python train.py --hidden_act="swiglu" --init_std_router=0.0114 --attn_scale=0.177
Below are experts of layer 2 (counted from 0) of a mixture-of-experts language model. Rows are named gate (a neuron's input weights, with its number), up (a neuron's input weights, with its number), down (a neuron's output weights, with its number) and show model dimensions 128-191. Each number is 128 + 32 x the weight over its row's rms, rounded and kept within 0 to 255.
Before each expert's rows: "gets" lists some tokens that make up at least twice as much of what it gets as of all text; "raises" lists some tokens whose logits its average output raises strongly, later layers aside. This comes from a sample of Wikipedia text that the model never trained on. Tokens count by the router's weight.

# expert 68
gets: "-", " the", "|", " The", ":", "ing"
raises: " in", " ", " of", " and", " on", " c"
gate0 [102 153  78 147 132  69  77 129 179 117 115 108 105  55 152 156 142 132 140 108 123 125 149 121  91 129  91 164 132 139 122 157 133 172  77 128 128 134  99 118 160 153 106 143 109  85 112  95 163 138 115 196 158  64 154 162  77 173 142 110 126  74 187 173]
up0 [190 131 164  82 164 135 114 128 120 135 145 132  43 143 152 151 123 105 112  88 144 124 144 169 160 135 107 138 123 135 109 154 123 141 124 154 101 162 119  83 147  68 164 139 106  73 154  52  56  62 123 182 113  73 176 113  91 154 150 182 129 178 161 114]
down0 [112 160 138 183 123 163 124 150 100 133  68 150 110 160 160 113 147 101 139 133 107 108 108 126 155 109 135 146  61 169 122 114  53 143 119 192 133 162 123 158  71 178 151 132  89 128 180 148 157 100 123 153 114 134 164 139 158  86 101 154 159 113  84 112]

# expert 50
gets: ".\n\n", " =\n\n", ":", "|", "=", "\n\n"
raises: " ", " P", "-", " p", " G", " and"
gate0 [ 95 176 119 141  77 178  66 101 161 134 113  65 120 137 148 118 179 125 143 123 143 114  81 132 163 115 182 127  90 147  64 158 146 153 150 119 170 123 131 119  88 146 106 147 123  90 178  97 104 100 134 145 171  98 169 157 180 136 144  81 152 135  93 107]
up0 [ 74 172 121 156  63 177  89  81 150 146 135  88 131 134 135 134 186 125 165 138 166 115 117 110 165 105 132 129  67 114  71 138 137 147 151 103 148 120 110 137 125 174  99 174 133 126 155 107 116 114 146 124 188 103 186 106 142 159 149  58 155 120  95  83]
down0 [132 155 106 133  86 143  85  96 150  88  83  86  92 159 134 129 162  94 180 162 207 110  90 151 146 123 130 125 143  92  62 147 175  89 126  74 153 134  88 122  95 158 133 128 120 153 163  94 128 140 121 115 100  60 168 143 211 181  98 136 113 187 102  97]

# expert 74
gets: " in", " the", ",", " |", "-", " a"
raises: "s", ".", " ", "-", "/", "t"
gate0 [ 58 167 124 155 144 107 111 151 145 126 173 163 111 134 153 125 166 141  72 138  83 102 177  97 167 179 155 145 123 108 147  89  89  91 162 134 181  76  87 149 117 143 149  91 129  92 150 111 163  86  50 133  88  93 134 153 165 162 116 117 126 159 129 167]
up0 [195  93 107  95 173 125 133 114 124 134  76  99 123 188 122  85 100 125 160 120 154 128  99 115 119 121 113 119 140 187 103 158 118 166  80 104  79 169 172  88 122 123  60 135 112 106 105 151 102 196 144 114 153 167 129 127  70 104 157 130 132  81 119 136]
down0 [151 106 166  59 141 162 153  94 148 150 122 175 107 138 175 108 111 125 126 118 171 153 124 137 112  81  74 124 145 154 116 220  65 202  75 149  40 155 176  79 163 110 168 129 106  76  80  89 153 144 127 155 117 135 150 144 123 114 116  92 158  90 125 165]

# expert 1
gets: ",", " a", "|", "\"", " The", " was"
raises: " and", ",", " to", "-", " ", "."
gate0 [122 115  51 137  82  72 125 142 169 119  84 155 164 127 169 160  92  69 142  74 152 112 156  61 110 156 134 147 124 125 146 146 153 161 145 128  96  90 130  93 108 109 118 149 132 125 124 117 121 186 166 151 197 109 123 168 135 164 128 143  72 189  67  96]
up0 [109 131 101 157  85 126 124  97 171  86  78 133 183 119 130 177 129  75 172 137 139 170 110 112 115 125 130 176  83 115 168 112  96 104 141  90 122 181 136 166  61 141 103 125 136 173  90 181 151 182 156 121 112 124 150 139 117 134  87 126  97 145  90 115]
down0 [ 91 157 136  99 130 126 115 149 109 131 133 127 109 117 113 132  93  92 109  71 123 148  77  82  99  97 110 162 108 115 174  65 127 112 135 101 106 120 162 162 136  96 108 158 159 124 134 123 101  86 138 185 168 128 146 123  75 138 157 150 146 167 178 125]

# expert 28
gets: "\n", " |\n", " on", ")\n", " B", "am"
raises: "\"", "-", ",", " to"
gate0 [120 150  71 158 139  98 143  84 177 169 117 128 119  90 145  81 120 169 142 113 121 174 171 116 198 125 143 146  81 149 110  99 136 107  86 102 156 128  85  77 171 144 125 104 177 119 130  79  75 188  88  70 143 175  86 174 111 165 179 140 141 123 163 164]
up0 [199  90 177 154 148 152 130 154 113  90 137 123 158 158 127 170 145  90 134  97 121 102  89 128  46 112 111 103 165 109 148 155 118  89 150 143 113 102 149 100 126 116 125 145  92 142 102 145 216  92 148 201 105  98 108 118 132  82 115 112 150 166  91  72]
down0 [145 107  80 125 132 115 155 140 143 111 162 153 156 135 171 131 110 149 188 127 136 110 102 120 165 162  62 160 115 153 169 121 155 176 127 108 109 111 128 133 117 140 135 127 140 109 145 129 165 165 150 167 148 175 158 156 133  38 118 105 116 160 126 101]

# expert 4
gets: ",", ".", " was", " is", " and", "%"
raises: ".", "ago", "'", "i", "u", "at"
gate0 [ 92 126 120 132 117  71 143 119 188 138 103 170  85 127 137 150 128  86  88 127 168 115  77  68 100 101 154 115 170 125 104 124 119 110 148 156 104  71 158 152  99 132 137 142 129  68 183 189 161 140 138  55  87 128  83 121 164 107 118 162 131 199  86 118]
up0 [141  41 138 191 180 123 151 114 138 166 160  97 142 152  90 157  87 132  71 106  77 125 119 142  97 122 121  89  90 148 192  58 132  78 139  80 157  90 130 136 166 102  93 168 105 126 145 125 177 114 146 150 145 171  74 142  63 199 108  96 108 102 110 102]
down0 [107 164 113  77 182  88 145  90 153 157 136 127 145 107 110 134 102 135 176 184 126 148  65 173 117 152  56  78  88 121 127 104 100 134 107 138 144 110 124 131  93 107 172 150  57  93  98  77 134  90 146  88 134 181 147 108 131 147  89  86  81 166 136 187]

# expert 77
gets: " |", "–", " /", " for", " as", "3"
raises: "-", "====", " however"
gate0 [111  84 135 144  97 120 187 131 159 151 112 122 142 167 142  91 104 157  76 136 118 171 102 144 110 138 149 170 178 118  91 131 111 120 159  68 135 158 136 182 109 159 156 106 101 128 175 122 111 106 111 131 153 121 158 125 132 120 180 138 131 138 156  71]
up0 [ 57 110 111 138  98 136 139  86 183 159 110 121 102 182 125 114 113 145 141 134 105 152 140 167 140 132 132 152 160 112  78 121 101 139 112  97 140 109 120 189  72 167 152 128 107 160 146 116  47 114 165 128 171  73 139 120 157 128 197 126 135 117 174  90]
down0 [103  87 106 192 162 104 100  76  77  82 121 184 133 106 156  57 209 120  66 139 191  58 127 113 183 151  63 150 190 132  99 202 132 128 142 166 131 136 123 123 140 152 173 141 114 145 137 145 112 106 118 183 122 117 111 119 146 189 177 144 161 140  97 114]

# expert 20
gets: " the", "\n", " of", " a", "4", " in"
raises: ",", " and", " to", " in", ".", " of"
gate0 [151 135  99 117 108 110 129 162 144 107 127 109 164 121 134 141 157 181 128 129 144  85  48  90 111  95 175 120 138 147 102 117 101  90 128 119 119 202 138 126 166  84  79 161 175  89  91 103 174 183 130 121 141 105 139 149 109  92  93 106 102 136  95 135]
up0 [115  96 155 130 136 137 113  93 108 177 145 136  82  91 121 102 129  89 112  99  99 186 203 164 141 166  84 151  95 129 136 129 162 185 121 103 134  58 122 134  97 195 141  91 100 131 163 129  75  55 133 124 162 158 137  94 150 150 163 168 166 113 167 139]
down0 [168 121 104 130 152 147 102 125 129 190 154  72 145 103 163 137  79 145 102 108 137 163 149 108 146 142  54  75 192 139 119 179 142 125 142 106 116 190 103 128 116 132  99  89 147 101 125 157 140  82  72 160 162 115 153  91 115  75 130 126 102  69 125 143]

# expert 65
gets: " the", " of", " in", " to", "–", " for"
raises: " |", ".", "\n", " and", ",", ":"
gate0 [ 97 118 161 136 113 135 154 118 157 190  95 127 114  89 119 163 169  53  96 121 135  98 114  98 126 103 116 119 158 176 125 126 142  84  98 144 112 146  96 153 171 121 174 111 122 162 129 158 135 156 142 133 155 108 121  81  94 125 126 138  85 167 108 119]
up0 [150 139 117 107 160  54  86 145  83  93 141 149 101 152  95 117  77 165 147 106 135 173 122 131 132  72 135 159 101  94 146 147 116 155 135  93 159 115 174 105 115 151  61 134 160 121 109 132 146 123  86 193  98 168 164 164 167 132  88 118 170  99 165 180]
down0 [136  96  99 119 150 112 156 130 133 175  96 114 148 158  90 153 100  86  53 101 126 111 112  90 148 108 129 153 125 108  71 121 121 161 161 133 132 113 127 127 135 135  93 187 180 121 116 173  95 178 126 122 155 131  93 132 145 112 146 122 146  75 134 125]

# expert 59
gets: " |", ";", " and", ":", "1", " over"
raises: "ips", "ims", "ais", "usc", "is"
gate0 [163  98  96  95 125 142 157 167 141 122 100 117 144 136 110  91 125 119  98 123 143 140 159 149 124 151 141 177 135 119 159 120 143 181 144 125 125 140  73 126 170 126 172 113 103 122  69 157 142  83  73 135 120 128 127 109 157 172 194 135 111 143 146 112]
up0 [123 162 111 111 140  70 156 105 197 180 148 153 133 146 197 122 128  87  89 108 165 137 193 114 104 163 109 179  97 116 134 153 117 180 121 168 129 152  66 124 150  83 122 174  93 149 128 138 128  61 103 128 153 135 157 152 134 127 158 137 167 113 154 148]
down0 [ 98  92 128 140 119 149 132 137 129 172 110 117 158 110  62  37 127 160 144 167 121  88 145 170  94 110 178 124 131 113 136 104 146 114  94 161 139 106 171 133 165 194 119 129 135  94 123 160 183 113 202 202 139 152 163 146 151  91 117  93 182 103 167  91]

# expert 33
gets: " the", "\n", " a", ")\n", " |\n", " The"
raises: "====\n\n", "====\n", "sen", "mond", " ====\n", " reviews"
gate0 [157 164  91 122 160 114 136 144 134 142 118 118 122 248 132 117 168 137 143  87 148 127  90 123  87 167 163  89 120 107 141 126  69 133 101 169 148 102 157 132 124  81 134 129 116  74 179 165 142 132  92 138  99 117  82  94 103 101 144 126 115 169  81 166]
up0 [ 75 161 117 179 146 109 112  98  80 102 133  56 125  98  84 153 171  99  86 113 214 140 179 132 127  86 158 116 105 160 179  87 124 113  66 173 145 117 137 174 107  58 113 135 146 144 121  55  77 110 106 104 119  86 185  94  88 123 203 110 146 127 134 133]
down0 [118 178  96 134 123  81 150 129 152 191 109  97 206 106 162  96 129 108  60 185 139 104 138 153  95 148 120 120 169  90 147  23 113 149 110 117 135 113  99 118 178  62 139  77 188  96 148 147 141 143  95 151 174 156 121 127 116 154 145 117 174 143 162 112]

# expert 8
gets: "\"", ",", " in", " is", " been", " has"
raises: "-", "-S", " "
gate0 [110 133  89 138 125 126 159 133 139 159 129  75 114 110 152 179  91 132  91 106 127 104 161  96 121 199 112 143 161 131  96 214 103 151 129 184 119 102 108  90 117 114  97 147 110 136 169 206  98 141  98 187 131 116 134 150 110 130 116 118 135 128 157 106]
up0 [ 73 106 161 148 189 113  34 136 139 181 170 120 152  65 130 101 143 180 113 106 123 121 118 141 135 144 163 147 107 158 187 114  87 102 147 101 138 122 141 115 138 162 124 118 128 131 131  20 158 150 101 107  84 182 149 159 186 111  76 102 154 138 100 175]
down0 [140 166 154  73  92 169 128 138 135 118 172 141  99 148 131 117 134  77 173  99  71 126 121 131 163 128  80 119 138 227 138 149 183  79 124 112 147 136 140 173 120 161 116 163 175 162 121 110  90 197 101 156  96 110 123 119 127  97  96 131 105 175  98 130]

# expert 76
gets: "-", " the", " in", ",", "|", "es"
raises: " his", "-", " and", " for"
gate0 [ 73 149 113 122 140 104 189 140 101 201 112 122 114  99 118 102 114 177 126  98 150  89 107 142 122  93 159 154 115 109 118 126 129 167 119 149  82 188 171  97 132 109 126 106 139 116 169 105  98 159 128 116 139 134 143 122 136 126 159  95 158  82 135 189]
up0 [ 78 185 116 145 153 116 117 160  94 144  75 128 115 100  55 170 126 157 129 147 132  89 166 121  82 116 194 108 150 125 119  86 157 160 111 136 145 146 127 125 143 126 105 106 138 156 139 125  87 142  92  74 137 163 152 170 118 113 144 184  58 136 130 142]
down0 [107 119 102 162  96 111 133 110 124 107 138 128 139 134  90 159  93 109 143 174 104  93 131 127 127  81 161 150 128  91 129  99 108 170 102 127  91 118 138 103 126  60 183 161 112 116 201 124 195  83 146 102 114 102 109 156 148 132 130 127  97 150 202 104]

# expert 43
gets: "6", " (", " of", "–", "o", "0"
raises: " ", " and", "/", ".", ",", " /"
gate0 [123 144 187 139 163  74 108 158 141 158 158 115 141 150 126  62 114 147 148 125  80 137 101 114 119 132 123 116 148 211 161 142  64  58 145 116 104 107 112  87 142 117 141 113  63 100 151 125 163 100  94 100 105  29 192  95  68 128  91 115 107  97 159 164]
up0 [166 159 187  83 127  52 110 119 116 123 168 142 156 131 128  41 122 148 146 133 132 123 124 142 123 152 148 127 180 179 148 145  95  64 137 105 123  56  97 121 126 129 161 126  78 115 161 124 168 148  86  62  90 105 167  86 104 121 107 107 105  94 146 122]
down0 [132 123 143 172 150 129 132 131  99  84 171 107 120 119  98 154 107 103 122 149 151 111  90 143 140 159 138 131  86  92 138 119 165 129 136 154 127 132 111 144 154 135 130 125 192 185 127 139 118 199 135 138 106 124  97  98 174 188 140  91  64 137 102 147]

# expert 13
gets: ",", ".", " in", " was", " also", " it"
raises: " and", "'", " in", "-", "/", " as"
gate0 [160 140 119 118  98 127 159 156 139 120 155 141  76 122 105  94  82 182  61 113 162 176 121 124  73  95 134 133 124 147 179 125  98 135 131 143 170 173 184 178 143 109 135 160 138 114 125  98 117 196  78 107 128 139 122 194  84  89 182 125 171  81  86 128]
up0 [173 126  62 154 187 145 121  88 132 141 136 112 100 109 169 156 188 127 155 117 170 130 162 147 159 134 148 182 122 138 103 115 125 132 153 154 114  74  90  86 168 139 102  99 145 152  75 163  72 104 108  87 110 137 181  99 101 160 158 127 112 148 135 169]
down0 [149 114 123 123 135 149 122 163  84 146 141 147 113 124 176 138 136 159 110 143 148 136  65 119 111 154 182 150 105  98 180 164  91 100 149  91 133 149 102 105 137 122 136 149  59 107 127 182 172 165 147 145 144 128 156 114 184 152 110 145  91  62 140 150]

# expert 79
gets: " as", " to", " with", " for", "|", "-"
raises: "ately", "alls", "L", "air", "ark", " after"
gate0 [174 120 172 123 128  93 212 123 134 152 139 108 175 145 140 116 107 180 115 127 196 176 147 170 172 135 146 156 145 124 101 184 153 161 114 101  94 103 108  83 156 105 144 141 174  76 118 183 105 164 126 113  65 144 126 104 145 185  96 124 140 115 146 130]
up0 [123 108 161 160 168 106  99 110 111 111  97  81 132 127 116 147 127 129 122 162  96 194 136 137 175 125 124 141 149  97 152 170 154 119 141 147 156 165 100 131 112 183 139  55 128 103 162 157  53 125 166 135  71 117 126 107 124 176 100 115 104 134 173 157]
down0 [157 144 193 118  99  96 148  98 163  82 108 137  99 172 122 128 132 144 180  84 103 135 104 127  92  92 148 124 132 119 123 163 105 113 136 165 126  74 129 153 146 106 151 156  95 128 164 178 147  88 155 127 137 131 104 125 148 131 100  91 110 199 146  98]

# expert 19
gets: ".", "\".", " only", ").", " March", ".\""
raises: " spons", " match", " Cup", " team", " Competition", ":"
gate0 [123 134 157 123  92 119  47 118 188 165  45  99  68 203 135 122 157 123 110  98 134  82 129 144 149 104  60 168 156 127  76 129 137 124 104 148 138 141  93 162 157 151  81 130 108 142 106 159 208  88 143 157 111 149 194  99 126 118 169 139 111 110 118 142]
up0 [137 177 134  99 136 127 117 138 159 170 136 139 142 155 126 109 168 110 136  59 152 123 199 114  90 140 116 188 143 141 113 107  85 101 125 210 151 135 111 160  92 124  89  86  92  86 110 147 179 159 151 175 117 164  81 126 131 156 122  97 133 131 119 142]
down0 [119  68 117 162  91 150 102 100  95 134  97 164 154 149 120 132 126 153  69 122 137  91 159 136 154 102 110 115 146 122 168 151  56 173  61 158 120  79 163 127 145 142 160 180 120 113 148 140 126 175 105  86 107 125 231  97 174 148 126 131 189 167  85 156]

# expert 58
gets: "\n\n", ".\n\n", "==", ")\n\n", " and", " =\n\n"
raises: " ", " \"", "\n", " The", " In"
gate0 [103 102 141 144 157 143 100 107 103 145 109  94 174 140 138 140 158 112  91  92 121  65 151 147 161 131 142 170 142 121 121 140 126 136 172 104 109  99 148 100  95 127 107 100  76 131 140 157  99 175 137 106 119 144 134 132 116 175  70 161 124 110  86 131]
up0 [152 117  74  96 106 205 140 168 124 108 155 113  88 117 105 111 136 125 153 148 144 182 144 111  92 146 129 114 119 116 135 115 152 153 113 184 154 181  92 111 145 137 113 176  75 145 132  92 133  85 115 175 159 150 136 144 147 116 119  82  92 210 141 194]
down0 [ 97 134 167 154 113 157  91  65  48 112 114  95 107  70 129 161 173 117 158 193 123 140  90 126 153 128 150  85 123 133 119 154 147 117 151 127 176 174 111 164 121 136 136 162 115 137 118 107 112 154 139 148 124 156  53  85  79 111 125 146 107 125  73 165]

# expert 25
gets: " ", " the", "\n", ",", ")\n", " an"
raises: ".", " ", ".\n\n", ",", " and", " in"
gate0 [154 163  59 117 146 154 173 182  97 137 135 149 136 113 133 143  95 151 139 111 141 141 135 116 148 111 126 134 120 138 122 198 136  80  86 150 191 125 110 102  70  83  76 115 168 169 132  94 107 120 161 144  49 150 163 113 115 111 149 116 165 108 167 172]
up0 [175 126  82 115 147  89 161 121 110  85 134 163  96 135 125 128  48  92 156 141 134 152 117 143 130 109 118 122  93 173 122 169 112  52  49 118 158 127 114 122  30  77 121 118 173 153 153  90 106 159 100 152  85 161 124 139  99 117 170 102 155 127 148 135]
down0 [117 126 147 111 103 113 158 213  84 108 132 165 119  84 109 141 148 106 134 115 160 143 136 117 134 103 141 163 131 119  97 122 145 121 118 160 150 150  88 123  70 147 127 109  95 155 187  82 191 199 145 139 118 131 152 112 124 176 165 126 155 129  85 133]

# expert 51
gets: "==", " |", "===", ":", "\n\n", "ik"
raises: " ", ".", ":", " in", ",", " f"
gate0 [102 106 131 117 130  92 232 135 130 175  63 171 137 169 162 126 114 102  78 112 109 134 153 152  99 147 155 128 139 102  99 144 157 179 141 124  88 183  94 131 100 154 185 142  50  98 120 115 153 174 140 130  92 102  87 142  67 141 112 145 113 158 100 159]
up0 [122 150 141 170 139 123 139 103 130  79 187 146 151 145 134 138 131 174 145 136 160  95 133  82 142 138 121  95 132 133  91 130 132 129 173 171 140 119 143  97 110  78  74 183 168 135 165 157  80 103  63 123 145  73 154  95 130 101 108  80 197  89 123 131]
down0 [134 118 104 106 136 178 173 127 131 150 130 154 104 204 174 137  21 163  82 139 108 114 156  97  82 181 179 121 177 111  91 152 140 123  97 133  79  81 161  94  99 125 166 105 113 101 168 132 145 110 169  72  76  81 128  70 131 114 111 106 166 107 123 147]

# expert 73
gets: "-", ":", "|", " The", " with", " \""
raises: " and", ",", " or", " like", "\"", "\","
gate0 [130 163 133  77 143 131 145 146 109 192 123 147 161 191 130  77 139 120  83 110 174 100 175 183 166 110 183 119 108 221  87 105 152 175 137 129 105 135 146 109 101 118 177 199 129  65 186 105 164 112 102  89 129 100 152 129  95 164 149  92 193 143 134 106]
up0 [163 188 175  76 149 123 106 171 112 119 177 151 146 152 153 107  89  64 133 140 138 141 170 156 116  89  93  90 156 154 132 109 165 187 139 150 157 111 144 111 103 113 167 135  99 135 130 113 148 102 133 191 144 160 153 141 148 164  92 117 143 151 162  84]
down0 [133 118 173  92 202  72 129  95  96 130 178 138 189  86 106 137  69  85 126 154 137 127 135 128 145 155 142  67 185 126 113 145 131 142  83 138 121 204 107 154 175 121 113  90 135 117  97 125 131 102 120 207 122 133 137 137  42 196 118  48 120 110 109 126]

# expert 40
gets: " ", " |", "-", " (", "\n\n", ":"
raises: " if", " way", " correct", " future", " again", " too"
gate0 [ 99 133  54 138  38 127 177 103  82 202 106  84 109  91 115 109 177 132  85 162 167 133 134  85  98 117 120 123 154 130  82 108 120  87 110 122 126 131 184 110 144  31 122 187 127 146 148  90 175 136 183 162 161 134 159 128 107 112 123  63 195 152 106  74]
up0 [123 120  97 177  88 126  96 105  90 203 135 127 129 127 111 112 182 104 159 161 111  85 163 154 162  80 140 174 119 133 106 173 120  53 119 150 157  47  69 148 143 109 107 163 109 108 132  92 136  61  92 106 122  57 184 154  82 155 113 133  98 150 115 154]
down0 [113 145  74 144  64 145 138 113 101  80 119  67 114  94 177 175 157 144 108  91 194 134 157 186 132  87 177 167 119 132 153 167 143 131 141 126 166 138 111 116 116 129 135 110 179  81 184 144 166 110 166  51 131 133 104  95 105 130 160 135 146  84 143 116]

# expert 60
gets: " in", "ed", "-", "'s", " for", "ley"
raises: " (", " in", ".", " S", " ", " of"
gate0 [100 116  89 107 163 143 102 163 165 111  65 166  71 161 142 135  95 115 101  52 129 120 170 159 142 147 105 109  88 172 117 144 128 123 107  89 147 137 166  61 123  94  66 128 114 127  84 111 147 119 156 173  97 127 153 166 146 127  83 179 155 155 143 197]
up0 [114 109 104 113 149 132 103 176 135 129  87 174  73 175 143 115 111  98 132  52 113  88 188 149 146 141 120 104  75 191 130 167  93 101 110 118 137 136 198  80  82 110  59 116 109 160 113 128 177 173 162 157 132 151 123 134 133 165 126 114 161 104 146 231]
down0 [136 150 145 130 160 144 141  87 182 157 108 162 147 111 102 202 130 100 151  82 124 163 121 107  99 125 154 106 135  53 117 137 140 142 122 167 174 119 157  79 191  85 120 117 178 106 153 139 111  66  88 142 109 142 118 137 138 119 153 121 122 117 182  66]